From a checkpoint of a small mixture-of-experts model trained on Wikipedia: 20 layers, 32 experts in each of 20 layers.
Below are experts of layer 14 (counted from 0) of a mixture-of-experts language model. Rows are named router (the router's row for the expert), gate (a neuron's input weights, with its number), up (a neuron's input weights, with its number) and show model dimensions 96-191. Each number is 128 + 24 x the weight over its row's rms, rounded and kept within 0 to 255. Numbers have three digits each.
After each expert's rows: a language model's description of what the expert responds to; "comes after" lists some tokens at least twice as common just before its tokens as in all text. This comes from a sample of Wikipedia text that the model never trained on. Tokens count by the router's weight.

# expert 14
router:141142109111111162156113147120205120086169106145143121107074100126173104114151111110133098105096128106133150131109135147073099130111129120105149177138156100129131158082101126106111119162128150180161083126148139119153112155133136104146151114145143132142139147135185109094097145148126130109
gate0:100157142142122126140137116146160101111159160170126143096146128121110139106130127106129156113127134139114120114153110099129150146093082149085173142090110130108116101128088153099120114147134140189114120197094160134104127144149136081128140092124155121122143090086157117122094094087119108108
up0:130165157097140127098128113122119112131119154172128069150122097111105069090112153074105160125148141112147137143083101177129079126159123100179098143103123098168147080112106158111097135079135129149146153142165152100135126153142118110177128149106150106134155183140134134109146089106122120098
gate1:124121135122105125172144124144133136149093183148126137149131160164107120154152090124126111114104109168113179133132143142160132110125118092122134154152140137148183139119102133118135118152161117137116147107133113093105148092122103149154132148123060150073097093105170117109159123134123131162
up1:113133130116169166131078167119091135128159118126087128126114105148088121116141101149108134117137121102115111073115142168168162121116100109126107141107118110123162152160120121128161116111143175171122156107164139141165150109112073143118127114147139105104162138157138111112125121122113142130
gate2:146159148167128117120129094099158128172161123167138103161119151126120136100123121108094164130135136123156127106144140120120072103126098084115158153154123185127129122091101086115094123161115129121149127099182130180147140130138137129090122121166153088172137130113115162120099122108140085107
up2:080139121131152124116094138085122059125121140105130173145101135152131125168109150171135117140121114194117101122123158090097139153170105104138105125141142109151149121093131156083135126135122133136129103173118120111136097106132109129105131138120122166122108086140124145129153140107122126161
gate3:180123110139133096137084145084115100099113141141147130125155128107118116107134137145114130107160119125129124150114125085117101112140120083105143156129141117112089104081115197103098152113112157126113144131169131150146128167139181166173187103155094115174131127080144105181115105143142118169
up3:105149134093082134113168144129134119106136092103123176138119096109098100111081138097142115139138140154160134132106128110087151130103134105152124100127124124096169172117122129179159106126152175152134166133110124115123095152103156153152110154108089126119068156105141136128119107196148099122
gate4:146112157134093152149115120128156181093136148096121097121148089143146110129133153130132079118115067146118114084078112143101131134114132149138156134148098150091127175159078118110119151159111142101137136110128146125178099126129090158136097115139101141123089128112151141109110160141114131148
up4:112128110124131130155139149141119129114145146099146061129133108131129137142154112133129155129160178156130146135100098107141113155171123148123115152163113122169117123131121156120137096120114143118143118139180124151114138169135104119130125142131116138120126152117136113109087193118131158198
gate5:097139104108148117068162147103133106127126099108163142138090130115149121171147080098142129151107069165153132100127096126103151131149200092093111167133137161148138140107128131122134113136092146102148094114115162099153125113114144145099122103162125120130137133118129137098146137124121138153
up5:155097192116138123095083140133113131170090136154152101130125106134135131104131174130086125114124178118127121132121140118138093124144138164143095120129106099127135120124168124133148142147131153132101134137104122106120066118160144141138144137084099132093112141178121100122143097110119080123
gate6:090129121117143152139096143082129123058129116101105144156133123136156107121101117131140157143112119105096114152110155155139171120072142098131140138128144119139139162137132153153158125109087110115131089127131112106088143100173140096134124136132117121155158097130146100135141158136167124096
up6:173124156137144081129124091137125118096142143142129122140133123102095087192118103101151090116105153121123134128073114152105167149108138074103157134173118147127162158123111114167121103143086155144111121128138148133132115113151152122115144081094091133156157140128177136143114128122179092135
gate7:130133136147106120151144123087144130120143126122131125129080097117119157150130082147105114085152118114143142133085137070081082093146132159134149131137167162138113177092162122106116138138163149128154185153094159141098127131124111168110144126133148127148134129086128149104082161089123098148
up7:126134157098133142108152164114157165173161126137091135119139115154099144125136111122135128135134115163159132114166108107108127150133159121144139126109163145129158120125166127107108160114160183159111184139119080114120173117124126165109123140164158164134136162137169131151122117103108112146
gate8:101120125070132121139105132136172133080183158077151105127145115133164132090150129136147108089151161114142140117133152130136142106109157125133156145130158075092150181115124117096127110170085170152157120113097122143166138150106131127163145140117125122116155143165128112165110125130139118155
up8:107150117100103144133134150112136112118164128144087135143122139181085147126108113158124151094110160098120094127152180124144139126107139088144122144082138126136160174137121101133142139118040151151149054130101092128123139146134126085147119132118147121157094077122082132136132122122155094112
What it handles: Ends of dates, places, nouns
comes after: "2", "1", " in", " of", "9", "8"

# expert 27
router:151140120179129162150139102141198139115138152148128130121093122122178097143153128105112120132118139121131134132123105118097115107121134137124127169135189087145133162120122151143136087131121128147148099130116157135149092131114150084138140111110137150133104160129146114084074130136155108113
gate0:124119107088119147134138093124122131160151158115111151141116166142175099144107149151139158141129114097127130115131072173145142135058119097109101157119068167113110139171082140130165095190140150129120110130164170135171151123126137133123150136123103127131156123139106150136131082083135149127
up0:135094131087118111127133113119134139134164119118117118113144137138133134111123164124140169114181105139062129125111165132149104116134165159140135133138114100087148112110095127100131169118148106116125123139085135162183099127116128144121079095126140119109086156137122113146135150102129109103
gate1:143125119129107141145094100122119135119142127148129126120117103106109147128129090113173134154146182102118126107167163126098140150175120091138110149121132114116170142160142118113151084135064165102127097117108118084092147145159120118153098126163149113117122131143181145134095157089165123123
up1:127100135120110138114130157130135128168124103109118136115181115123107127100162131153118135127159126096126149138156073163180192096108071151113147113110093117104141125110118087139131135156166114137136114154104143176108177105157105130177120085113115171096118111147141102137157142124116140124
gate2:102093109163119113104094137119103157148108126145142167107160118149159094134129180118113144085074136131140127134085098169120104118152104154121178149163111088098129154092104140093160154101121109129114098157140178123169144127136099137121075137150123137150104093092144125104111158107084122114
up2:130147141156144168120193131112144117112152095171091157144117109133115085171144127153091136132096165124156127115117146140149158140140156129143123155127118173115108127047095123121144125116135103140104113126116119182160185138090102120135138120143137173141129110089137141076116161099131139117
gate3:170116140142140106108116143087152156131144107175165103150112108117119139092151132127144109145152145141157130103107146125123162142127139090147082143147125139108148119076152119135138094122130108097186104117129151074132128106163130132149121127123092102146093162149128114141145135116152164120
up3:123145135123104119144111163128101113155123101083106133098163176146127074118117105119091176112098150160128091118117094118112124093172090125150126129097125115109124135156177118131080164126156077130110128148125112132114088131125122140103121154114108120144107090140145130149171148109175158164
gate4:095158138100149145133128124114119122147157145131089116120106086117085112105097123153128133180100144135138148151142152131151100169111123105098136180131129100160099150141106132152086108113130143177117119159100157109137103116133094086145118108126122148105095153112123158127123089139177142089
up4:160109114102108121085133093117103156127153151143147080122175113119117141120126137147149124142191150077157143126126186129099105129135143099078118117137110110112101143073146104176180148114105146056125146131209112129116103140123149126097163173187133087148101113121125129140129141138116107126
gate5:155139172137082114105096100095152141137137140126149098096120118161139148105117106198167119148162141137156103160131162127137126125102144117129086134104154116149104160133084147138107118085123142125122134134114102108114133116137170100086155064165116130121083148152121124105147118132151128095
up5:141163084132095135099169189099127088099156106132138118147119178149116112167118124114106165153130144132145111125124143111049102153116100121091160141152134097112131121112133108100142149156180127133137121128098115112114165130143150094143167099151148129113164102122098137140113123127130124134
gate6:151136139123086096124091128155134134117092142162126100137104146099171149133153118126141150096178115083115128118073164112121125113077118107140131152083163083161162129125119139100114152140103126082093119138103108135158148088110158080131171105110119151098112163076094112122145123096156093130
up6:154147097161111127169130118161142154141091151090142117091139148086128154100134149087148149142125103112141085136092098095138126131128119106144131129108130189109110107108152153124103088081123105114180107129104165119126130114094086147140086102121098121152093102151127129108108115136130170091
gate7:099106162140144139114137137112140114111150093139121126143112124170095139112098157145118184143097141148113163112096132111145176137138113092096181155122128122131121117107150146106166128104149093154150114128127150111153116124126099130148106118116136130126074147131154073137148141153108081112
up7:126173141121129127143162167090125125145136142132141128129082097097128152142189116122141161152130092115136136161137126123158170141111162124111152126165133101102136135107139172078121142120091135146131120147102124145146121107095089134136103098144145149139173136094089142159112146153135078119
gate8:141115132073154146097121138132126122103136158143130121129157144108142113126104112159117154086133134142115074124166125125112119069118138145099137123135128131136130142087112147160158133136120147132158122130089122130101176135110088140144111119126156120120110150087127106141106160134134141070
up8:104130171139111138136168116151139156144142125101102182140122114114123150120151101162144124119112167137170185082127128117122135169096097119148095143152148189108122108115106121158119122113116109103072111127135185110122155124151147124132112101095096103150139118082133091130124151133146119147
What it handles: Table cell values
comes after: " | ", "| ", "\n\n", "2", "|", "\n"

# expert 17
router:139149130134134180110077126124194155120122120126148124153101138127193134111141088084130095100109148142123122142114096132088110136119129129100114161132155118121146129099150105119128127146056105148132133141144121129124124160094140094122126098141141138135113153118150140132083129128131135115
gate0:144099087087157145136091112095110107110135122139105114148118156132133113190122117111102084110101137141150113149146111119136152091117139088088111134120126126112135094065124124174125128167092138118089135171148122147115122075125095147120118121121157174115105108128148155108118141139157100128
up0:152109098139148134154124113139104113167080123113150169177155114180174085091086167180136154151123106120153141129139176110163143106158143095164156126126104108146151129151133136152159122095091126108135134161129129124130089126133117118099110121148150109096113125128166105138128149108125075133
gate1:191079120084121094122155166136157109108149140133132152132109158125162176142141083146126208096148120095133079153154130142094110107154141140119128148120129136091120131113113124132141132145120120117163144150106118173076126139086082112108137172124118136137110135126137110139114148126171137129
up1:087123136132098146100095105084163082133116117100134084155136156156130131151116120116151144134174151148118136163167154088175152118103146139179090114154148123108109099111121158078151145114100144134101113103151110115102111169100114092148141130126128144154140122165120129144123124098130103162
gate2:099111164088119134133095112091125124086118140179107145126158128102109166098092118131096129113097135155106152144130107124058137115080124106131152131106121108158143100132099136132126169095127155166137115162175118121129133125127104115099147129153136117134142053100120133144074113156119168108
up2:137132146095161150140122135103122140149147090128150176190066143127159147104115135128110121123145147113099144070074132088136118125097103088121104107129120127141088116140116140177155116117130124161111151108131116137154151142139175135084118110158108176162167113120140148100117120116147163133
gate3:116173168140153139120106135109148159102112152123143110115131178115132134131113127107127103111132144091118079116163142148139107121127125112104113141121160113082100137117139114104123100208153101138139141119092110171157128148096109114143127130140110112156129138085192138133112115112146159104
up3:166148121085117088120086143132116152122119141163142069089109122123121124145102152118070097126124105094153145158136153143146120133129122126164134104126146095162141113102086096114104127092107168129105114092166113101119114137125135107141095153121110105135104156120080138132108158108198085120
gate4:122137145115134146122158102124168154151127105168123149131136150117159127145107097183140129150141126136143096156118060127172149108144121067131131134091147088100065133111136140121102098143107149110142131143126133097084095100122124135140162109113139092090107161134088141144076139117160107161
up4:119112075089090150137122150102151127103178159145128112148140116097119156119103137127117122106152137144111115120136161060156107163137154132139108087079112089160118121128123129146135138094113164157118114125107094064123137147137140134155126142117150132117134103142148127125143121101129154111
gate5:161159175131145136118101136074139112160143134132097138129123162123133111145106104110108132126089147148125115140123097129136109096155107134070173130132138166176123133170154154105104110133123079134171159165112116090115146117132140100114098117151153120109133120128168099111112089108158153147
up5:117171139150153135132111111129082097143160134103163130119123098136124140072077137130125127122102088119166133148147145124101172118169165101152109115171131105169172079149098122150102130133076123091091111109160076106144123118092140145134124116117097116139135147098141097166111140132081130125
gate6:153117115122134132145102137130102141142084139174096099096125116129132126154108158149087132147089127088126120114138152152143176175126140144171107171133149120151138134112100096110150162164145109102089109132090162116093111132149107120113135082120117102105124134116129153163135111147099143101
up6:110160111171121105131122113158129129126069145100136131168143100160176107106131110153088128136111072095149088142132101121136129119121110127116146137144096117109129119160145150136153128156150171096119146143145147158124113145160154131089130110085147085079150142123105128126109144132099108117
gate7:157112124106106131103129095116142173106093061163116159147109146089152116145128167107148090130146135132143083146101155100146134099148125101129180128109115111137100158087102122172107107153133133140125121144111132146136149164158102127145112125157115104149103114149131130128144164148147087147
up7:159135116147130119088127126110133182136120141121127084137157147083117123119131098115118181141136128146122105134138164116157114136153146084126141141159126127119099123137127131194101146169141126131125098165132160135110144125087114123134090099106126165119129109118097145100060151127145114122
gate8:131117136166095104181106133112116151143095130147155088134136160092150168108109116128113136132126073115138128123114077113154114143135173123133086126111118125103106159084127089114106122158118152127183135165170115149108104142095132128178097156136138134107121165087130130113119122109138126155
up8:138139099137144145116092151147111105104124124111129094166113148145131123110143175130135153145122141088095114169148109108125114140171142152103106110131119131063151105121168126180125127107099115106095097148121109093116170107114112109148108110116090119112130105129132154144091155120117084123
What it handles: Infobox and list structure
comes after: "\n", "-", "2", "0", ":", ")"

# expert 26
router:149117147135107142152113148138186126125125128151085136104092112110200099165167107107122097114102198103124147104121142147114079119134117138124132165120206123128142148114106112108137103158095114150125131133134133131146105163099153093125151106126155126145138160140158125097112109143131121133
gate0:176150129147118148155131110158136136060138128115109141128087108132148106127155124159150095126089180182169138137101126113089086170135151125152115138120160162129092155128140100156115125116160121139160119107129116101106165181172104125146122146155107147128129155140149100101111120133104129103
up0:166145145126138144144124144155119135134144126143142137116133105088122111136151144141124144105125091092101186081150108164109118154146133098110156139174147114177099133137098122170155134115086154131144138119143088111092114152179162141141151121154146134134137130148171095170153127152141132137
gate1:121112122065123153144124161079139131100181166098130133124102105103151128130144149131112134103130147141096123111132133116113171101117159140142091152115129156112151147135158147078075112096096124146137128124114141111087092149153189120104137104132129111133092136132102084146099153164081134124
up1:142071080163127132137166135116145161124142134126189129129108088173104114156149120136135130159147165166111140094098120122119126104130132129132110143114160172145165130124135101161117084104113113156146117141119128150101119146088122118166126070144109116138162139153109120135097135113112115124
gate2:191110120145105135161165099182134095142144158137158102083112071104139136125145124109121139122091145114148149095129144141130095106129146085086112131109143146109141108134098136119134120120122088134098103099105113122109164157164214117113167119119084156112149155142128125105137111106149127129
up2:148091091155182102149110065153120102144109095162117140146093143112155118168135114115116131157113137114149131124137152133154124146121176117164137137136164139092106139085079119090126130153118124088096106158133125118098110135141112106102135150127141119166124111145091119072131107096124105119
gate3:118107100135149119146117109153148128162146134110126128094087169149172152130152119162140139122116126112143075091160148148163074093120133125147109112149135150079090140140117103101104123156115102172135130136122125117150136179120101134120175124128144137135144105122161111123117085087141149123
up3:186117146113134103149100134149123141100121088140085138111111127103098143151104134119125104130182138142126119122132147120103138133156143177159112134149103142125128107151150157124136151119111145116135127100131120093151119100190175153109116137126128125153164150138191116121113195122072145128
gate4:114142140171175103109135136151105108124159098153125102121087125125133137111113098115144104129118181120127121124109164136097130134155110104128094114088146111121152086128105143163139156126109137159162116105085197166155091125115098109126117119141148135110130139119136118116091102072132148170
up4:077177146105161130157148104103153107097137116129117109146132187127116106116126121131137126140145133113130119149100098166113119154122104075124142105102117103155136084079157105129171162160102122131169147116131146123123140171065124119153108138123186109119110101066135108120117105116102139142
gate5:126158082102070104095136150101138136122149137113102109119083130159144139117135072110135110150134139136146144092154133177144137072117150087123123175125152104073132113152108132126103123148111128089090122121108117154164121120124135144124109055122173107118152115116110140124094142135161115154
up5:112101149072132107120152120091120120072111114118139111107157167135111130157090163142120127106149129155132118179104130195128167156120133135099159127134111102147152177146095216111140165124105152154150124117109122082110134131148114119137129154132107104133156120130139143118112117164085156151
gate6:128132085096167095153122129090128089115141115113157149147094132155120148100106098140156130128149182133101161116128085122102124113129130112139104171130115116101165149139127125139134088149108111139116120132167121147094164117093126111140141091119121123119108131120151156090139090150084120164
up6:088136155074137114122146209153122100134103164138135100140114119128133124123129125097155121146136142191107115189126116159086121103097154102107104165102155097139133139145108151102146164127088119137166174097126098126152119117093106098127143140129129132158145132156091128107147166143140134099
gate7:134107093155158121107138127087117138104121105113131124148127085162149085146117100111113098130114130126080149133128130137144173109143147139139105139124154087120081086143152084135131117102083085124142147111144167117137158158092166133142097147136089150140165134123126117107096122165133143111
up7:084135118117107129143142138146132108101109105141160146060128157131147110071131145134142147132150145144134148154166128190209076116093129157130120155082156106153157131127119133129081106101113159149122128141150111138132122117116125138138101081106103092127125107181109145154155148112132151138
gate8:136118115141150131127125167128119119127133182185129154106133125120135090092137164149105119096113155132153110108123153128160124097138159119099184136124110123138153110148135111180109136173121129127133147161142138137129117121142092132120112135133103085103079111094115120112153063079132096113
up8:127122151119154119101163141130134152127173147145131157128130147116138127100150174142172150134099148129093129108134102183148136120139119127141162132109141127122173123129109079124164134130099127077124137128133120098155083107130122114112086099183119138126140101157140159149088105132139109105
What it handles: Paragraph breaks and capital starts
comes after: ".", "==", " =", "===", " ==", "\n\n"

# expert 20
router:145130113150114157154131165129181127092130145114152133143126136111186097147152154092112113123105149119112137127141117159083065079105137139121117158101200138156165131113111119136150157155142081134174136148136135118153106165147139113137169094125165110146116122117140107119090111105153111111
gate0:147120130136136101093154124150111120158138107102117095112121108100080117133111130105149162095098126103065129141114158156120098100154157132152099126149149115123142110112112144155100163145146176121148120139146154122135087140139184097115165113149122103138079113155111097067142152114112101133
up0:095122143108125136134126134085119139138158094133091125126145072102097088089121152115104102100150120135122133160095134158121145132104135131148107130148123075115158160124105081152135130181153126113112145112116132093145093103136166142157124150180142175057170095158134113133140162114113155099
gate1:117116103152153171126118128126131122126119155118165124105106136115108169107113128119108099141140079085135143155134183129122092108099087142125059115121122172117142120133100132111177117127176145122141132152176112114154157096112142143142117144120137145076138106127141151135160133118126171107
up1:095133144126148203132104133137123123151147152109137170096149147144123132104103102126125147108117124155149158118125115103145076133154107104138086134117130136186099129192139147150123106110133129128142128126105112127088140128148117124117117134143092096142164101146113140148146098126094176096
gate2:130138116128152152153127148094129148129158139139142118125115123104093133119089143163139153100081131158110154135126081197165125148119144178082135124149132151177144102135124145170129138134109136158124146134163094125117111115105138130108141132148103150158074124119126172116146141151108134112
up2:119144108154164142099128140123139120121163174175178114099094130116082097129104116163145129172111116167149142162149119113105103135095093157097088084093133111131103152144134082122177181141123122128135127150128112128099119158111158108135141152118183125120105128153105150103106129127101122122
gate3:096098141178141136131121157165120129130143135147130159113150144164114118153065174145122161108132108159141131126137177108123105106118121077110138139128169119113134097141139150077161116164153106095153137095148115165130106127103177110111140152133179091124133160116102093131170133125178124148
up3:138129142154134085087099171107127131112121087107142109156123139101145131097124136128122125122141121139107117136121124084099113130184110119136139140181070109096168158148116158137119099121170130126121161166117093138133079148111135135156118096134119125143074141145153111176138120101070123137
gate4:085135134170162171150110149122129140081138119120153138163119118128187102115114139124141164135116109119116150132149126142130121101132063123136140118128157151107149126132103134126128123176107070138153132108095108147084125123130130129144112119122090100145151157146136134125108113127190148152
up4:131160123143104139140125090147099166132101092164124087112095104097147104116124155130120136126152085137113123122145120143135133148157128123173116152140128110119109092106138120130108128152155141133106143138157135159164130173156118140125125142134118118138154159174148126139140124093142120111
gate5:140160089117155134113109101102125112134144139123152086099125118129105119127166124083113143140105129116132169126103139141119139103151143158150114147123125144130161106124162117140093160110115090120119104155118120082157153148126112129151116121105142098135118100119122168092109097123179077148
up5:142161123130113139149172129092124088069153092102134134125114096080140128072159110139144114111162126105105104137104155119129132097141111159114069125113140120137136139061122170170095145104124153108118101131156152097165128153112120131086124087133117122137113167102137146096159082112158115138
gate6:148175105123141137111111115144154152088176119122123161101131083136198100136095164099144130095118136130098085119061142144130124136133158130136114122135156111137152129144125140111138140143105129114131117141115092167112126103111129141134148094105082135133145137141113141177128116100113150115
up6:125117099163141125165140089126113135149169164086080130133156105087155170104145108118143129152068096145111154130129110152168126150132049112124154121096130150119120088140167168140148137124138090160101119141163138133128130145144130130129149175112115124164132171106136101117126104122073142096
gate7:139122077138142148080121159056121110152130119125130105098104123125141169125141124118162140146115106091134138141100151133100149158113139096132157119136125108122134137115140140118170132150115108141154131100065099108175163105146159109104176156125114135146127129087173072150116111154167118107
up7:124115076150135154128145141147151128110158135115122071136131129134148178114130122104150134128141120152115123111168160116123141146108097141144113145109153151113132134120117091175147121125087117140146129142134141108153159135106118145099115144080153123183122172123107176086113149125133110113
gate8:165145140152142155144149125135116122108151134129181079155142080183132107134147133129172123135118158127174127172139133143146147101155179166128126127101161112138140138077099123117175143137127117108115100140206110142115147114139123096154156119138142085129099123148093154167101126112122149102
up8:117158104129126113123112141127154145118124130137109130112116163169098163141092130106144135124137135081115128125104084130109120130114120148137143117131137128141131126115150140165150157093128086163126129107109130115155122177111182154104128118140131134137096109118132133149159076116136082196
What it handles: Spaces and symbols before numbers
comes after: "1", "3", "0", ": ", "8", "4"

# expert 12
router:163136153101123141123114152122192106113130118128132102123107144144166098118142120082157112110108189096113133147115131154112116087123129137094120152120127107121136140083105093128137160115129116159149100159145128127148101169164107101166151098138159123119121144105146113091087148141124122093
gate0:130137162141107123067138162159136127132147130183139153119152123125129086136169128105093156116107113143131170121117111185074100128123149129083187138135128081127083097093095124154106097190125112155169132097107143125133117124142126110074147117110143138160177148103118180117094109089148102141
up0:145119110147119100110060108160148118147132099107136148122126110142122141134087148136095131131156147160134095130174141137107112095163130083117132141146126115100153134107115118126099079160133119111114164107143086175110119145132097151128161105126194153123150133109114155147109126061153143145
gate1:149166129110120126122144140125140093124112133143144072113163175085120100103138129163131126085134127114111093156125122134133132123099178133166137111129127117155165126126119122152177135155171150148086133135117146145138129167158097128145184105146146114125133116120115078132104130109107183136
up1:129133127100114101126107143122143171145085162111122100151136114162123125106138124119110111124159167154126116165109099158119117167112161159123169101119124151122128125109139171095133109109122115120127130128134084086116173113101109135156130122107123105123150104144131148119142132118154147130
gate2:136138180097140156125135161104127108122123144154159100186158092149128120125120135142167101122161160112120155156111104168103171104126162131100162112131099083097139123084123111153150124143158127166085118188131104139135136146143111100137108130177142118095117138134117134093096114116134153117
up2:188097126069132101120141118076074146131149126153112106136112098174124139129138136153116138116166170145127166144152128175126144107140132175139121127131095109141147159138130115076110136164105105140160136144127165136102133164157146149127101128157149154137152114121166105091115196138112144184
gate3:126156183103158107144137145128150126092138121165125109138149088117157102102166126110079150106117125117091114156176100141109131154130161124116100109083143153110131150151106153136116152141114110162137126159137164106104108112160123131129104131098134114129160141105161169134132107126092109132
up3:093143093127119111105115133159148102118102115093126119146133140125152126143150109110116104111088085136152133168112154111155110102107118111102138110114133101138140104158088182152156147163164091077108138142138155106147134118112157138143137071143075132152104087115108151086146144107088128161
gate4:114124147087149108107130093091122116148166099133133120162131149065101132071126092091107136120154142110157131135145117117103162157155130148133104134127097120127083122144115093106103114129135130145068118121093126128139126123159140139087083141102158121126123187127121105114125158157100121158
up4:140152139129152114147148085102175107156102127109121146182113127136111110125158130112106150131116152155062102186127105124143121108115154136089136106113131109099118168116096116184173147133099171146115146140148155134167122132137095130125111157128127126166129149121131129141107137088100112128
gate5:097167135154141177156119104111134146135112123121070153154127147138114115114138151104143095162140160145098134136123125119120141150095120144156080121100128118133134103142116132154125147122155187128160130153116141148103125152144139124132112157133152062111125176134138133085132127146130169144
up5:172149130164130112136172119177110106143136084161136116109119091101125153140113117116132149123155119125108084140097098121118143105162126175105106161128114152123135131116145109159112115119083127125137101149175176133145135108136087167105135103153106093141112133113128146130117200170105141143
gate6:171142125089079111114131147135133113110133123093102145103094157094132078154108135153128133113151132146179110111126160131130145062109123110141103152118147122139116132103100082126125122125168122094126152157161129128097116119154098118145109107132136072072132153139135116119134165175109113153
up6:138096166131143088100144123100122117118130135128133086157102109099102149124159124163091157145138151164099097146104127113142110138093185125111137131147131096104120126196121129131151092155115119098139153156125159105107133139107142149129122124154122100158127117096137124127099136118109092152
gate7:129113093109102144133107142131143118127145116063087106133139140120141125166120131074131149105139139125120120125150105144149151096116140120101114128103139145096093043103140084132122127156151128132141123133069117132121126172132126134142126136138135077163105096126105129169054066113165129111
up7:159106125150151151129163128108104141132090130142123139083113155099117103124121146118137088128174141138123129115119143087104198152127156124191114101099111066157111160114138161079130124146094111125124133132095115080070086118093105138148150141129118129096114108114175151132150150105118080115
gate8:142128165061152093109137088095115104133132177146148098144100135118129113090128124118159093142121153173107146123122102082163128138085136148129141114123120134134132133160150118128167168139081134114157167157126200119129135160144107142165116147170102091151119128131139136120098179102131116128
up8:134129135093125104149119138132126111125114150136153111093077125121139112080096153115085131118097174131177184077115140119121122154115150096102141136098102141126117102092121136104141119139143101178174127132100166129153180150128126167104112097159108155136106103140170108130129138124141133147
What it handles: Dates and day numbers
comes after: " ", ", ", " in ", " (", "1", "- "

# expert 0
router:124126145144103130173106122128228133113120130131135138135136136148180097132152101101121117112086148101117144161118117170105089126105107157090120157086157108129117143075111129117123124159096139158134091154127144114137072121150128094125113116139201114143136127137139139078119153108146152118
gate0:135120108136138110149117136114174126132126100080121105142134160096185137140150111104110186117153138111085103154123110127138117127120120153128152133145160129110119151175088156111179117151118085158129121114152179144130140109103112146131144092104145123145153151157117120110125103105120104133
up0:107097111121114159135112073082108113159148107142085110118119110086110139140109107098120119152143121122132095120150075104118128162102109096135121159117136163156152114097189126111164091106097143132134145114126139137082152161166144088131134150136174096168087145124132136170149120113146102142
gate1:131119099134134118133073119118186097147118121130096154091146184090087124145126140123137158132107152154144127117155110129087147122135092096113112163104140167112155127156168133117152108155153118121134113128125138171137137108167123127122094143155114056146143157158087106172163136116156116123
up1:102120153122131149146156175143121131123092127164134110180105116112122128144153155125157124102143140096158112101110129112148123168115110104155130099104150113139105148087160129135143148099127150154101119107112168091095115134077140107149112124109100105114110151149137146141147126156151179104
gate2:147117117107108112140110118095146110114135135144111108171129116192151081151140081088151152099155156107088128173140145103126101138087131107114103129151159131148076163119176134117187092121159142171132105124109121146114152163137151161134151115159136138089148119127126094141122130143098132130
up2:144159165135115148147143131140119128145135108101152151159137055147126146095089120109107148140108129149106135091132160162118118129149152167163158106119135124115113183127131126107114136093146142127106095124172108128119165152138131140128094100143161133160107163117159142128137186109142168192
gate3:106081114148167114177099130090129137113102142131159113102098111142122117163106105138120137119087153162176125135115152111160152114105105144101127120112150114147142194104092152091162145112091100106127077168150142092135136142120132109139102098108139149143164095133102109148154154135134151119
up3:108097096086133152150181141145136136122125102130102115164142130116136128155110166129130118101199124114124179113088124171119131117129167100113081136164094103131163140103102151126124106144132137158092143098081120139158131120128154125124122155140150132126129128116133093104164191098149118119
gate4:180130091153154146124088124133191106105148153155121127123104127116172121118148147130153118160123117132109153101159099124155086086119115102115134131149179119115096072105091143115136167137127161145144135094103153142129147138122121120114144125117127139146218131154118152124123122150123117111
up4:132165104180127105140119136137127121117123135117129171131098139123165145153120154093093129123113138149129129123127089174125125089091165151067124116104132149203118125113144135114109144130073126109103083132115131142116145151133175094142147090084130110158164125165103154132155119147104099144
gate5:120107178145157139137129139125163124111102147120166142133138162097133153150133152141122122108088114110142164116104126106156133121131111144119142141123149073134156138126092132078140119148113111107170112140076132141155114162154124108103096124100131124133147152123109091068064144136196111159
up5:132118169118143127136151142113139131177118123125151171119113112128133115154147104139116121081116096099149107104139108145160158142157126136118162117069128088108128151123117110149175122090129139102129092087136110139160129113128130186112136141149108116122109125143099103062134110146135122153
gate6:138130111177128121103173149170147100136106142166160142167121149163115097148132105107131108095163136148139143110124107092167089144180110133123129157165156095132136097095118088131120111114135142163112118147134119168103116121134120109079121133149150103112131119135059150095150125118127140134
up6:126129110167097125159137154153176116132117127132139125114135155117105137147117163148143135104143158126150138156147112137110126154129141134077112129122153145096129118150104143069179147125124141142109121117124096173103154147098162105131115122121158110138135114129115176116100126097150169142
gate7:166113116112113155146104098134161108115170086125113134112075106109180115082130150127105101119147168194142090104157123151130154120105124157130121118110163144118163153116125151110144132098152141148096105171097142125168125138127152141105112135120106112126147177155125165105151123155133125153
up7:110124110066128162128150111115148138132135183144132079102090120147110133074138125112176112120136115121114162139120148140128099124119135092106131145163135107150124146152136133136181110133083125145100099099127127129110166125130121126134142100117132122133161080145125139135100128103127147122
gate8:145101125100131128167150088137153119088133156136108115144160160139168158105134157095132126110099140190108118097171111137112148176125129118110120158178118129104168169112090137089147134140116129161116093167143156137126137130127154090093140093142123099146165141114147108107161082139116123157
up8:162149096137113146145155154117123106162152093101094148148139144095152112163123102127079102150161159112127117103081125138124126133101104153162129144147094117070184076109140138139080104094141149157155156112135109145143134098120123142161090158077159127137157157122123149120126159132146141101
What it handles: Digits in table cells
comes after: " | ", ".", "–", "0", "2", "/"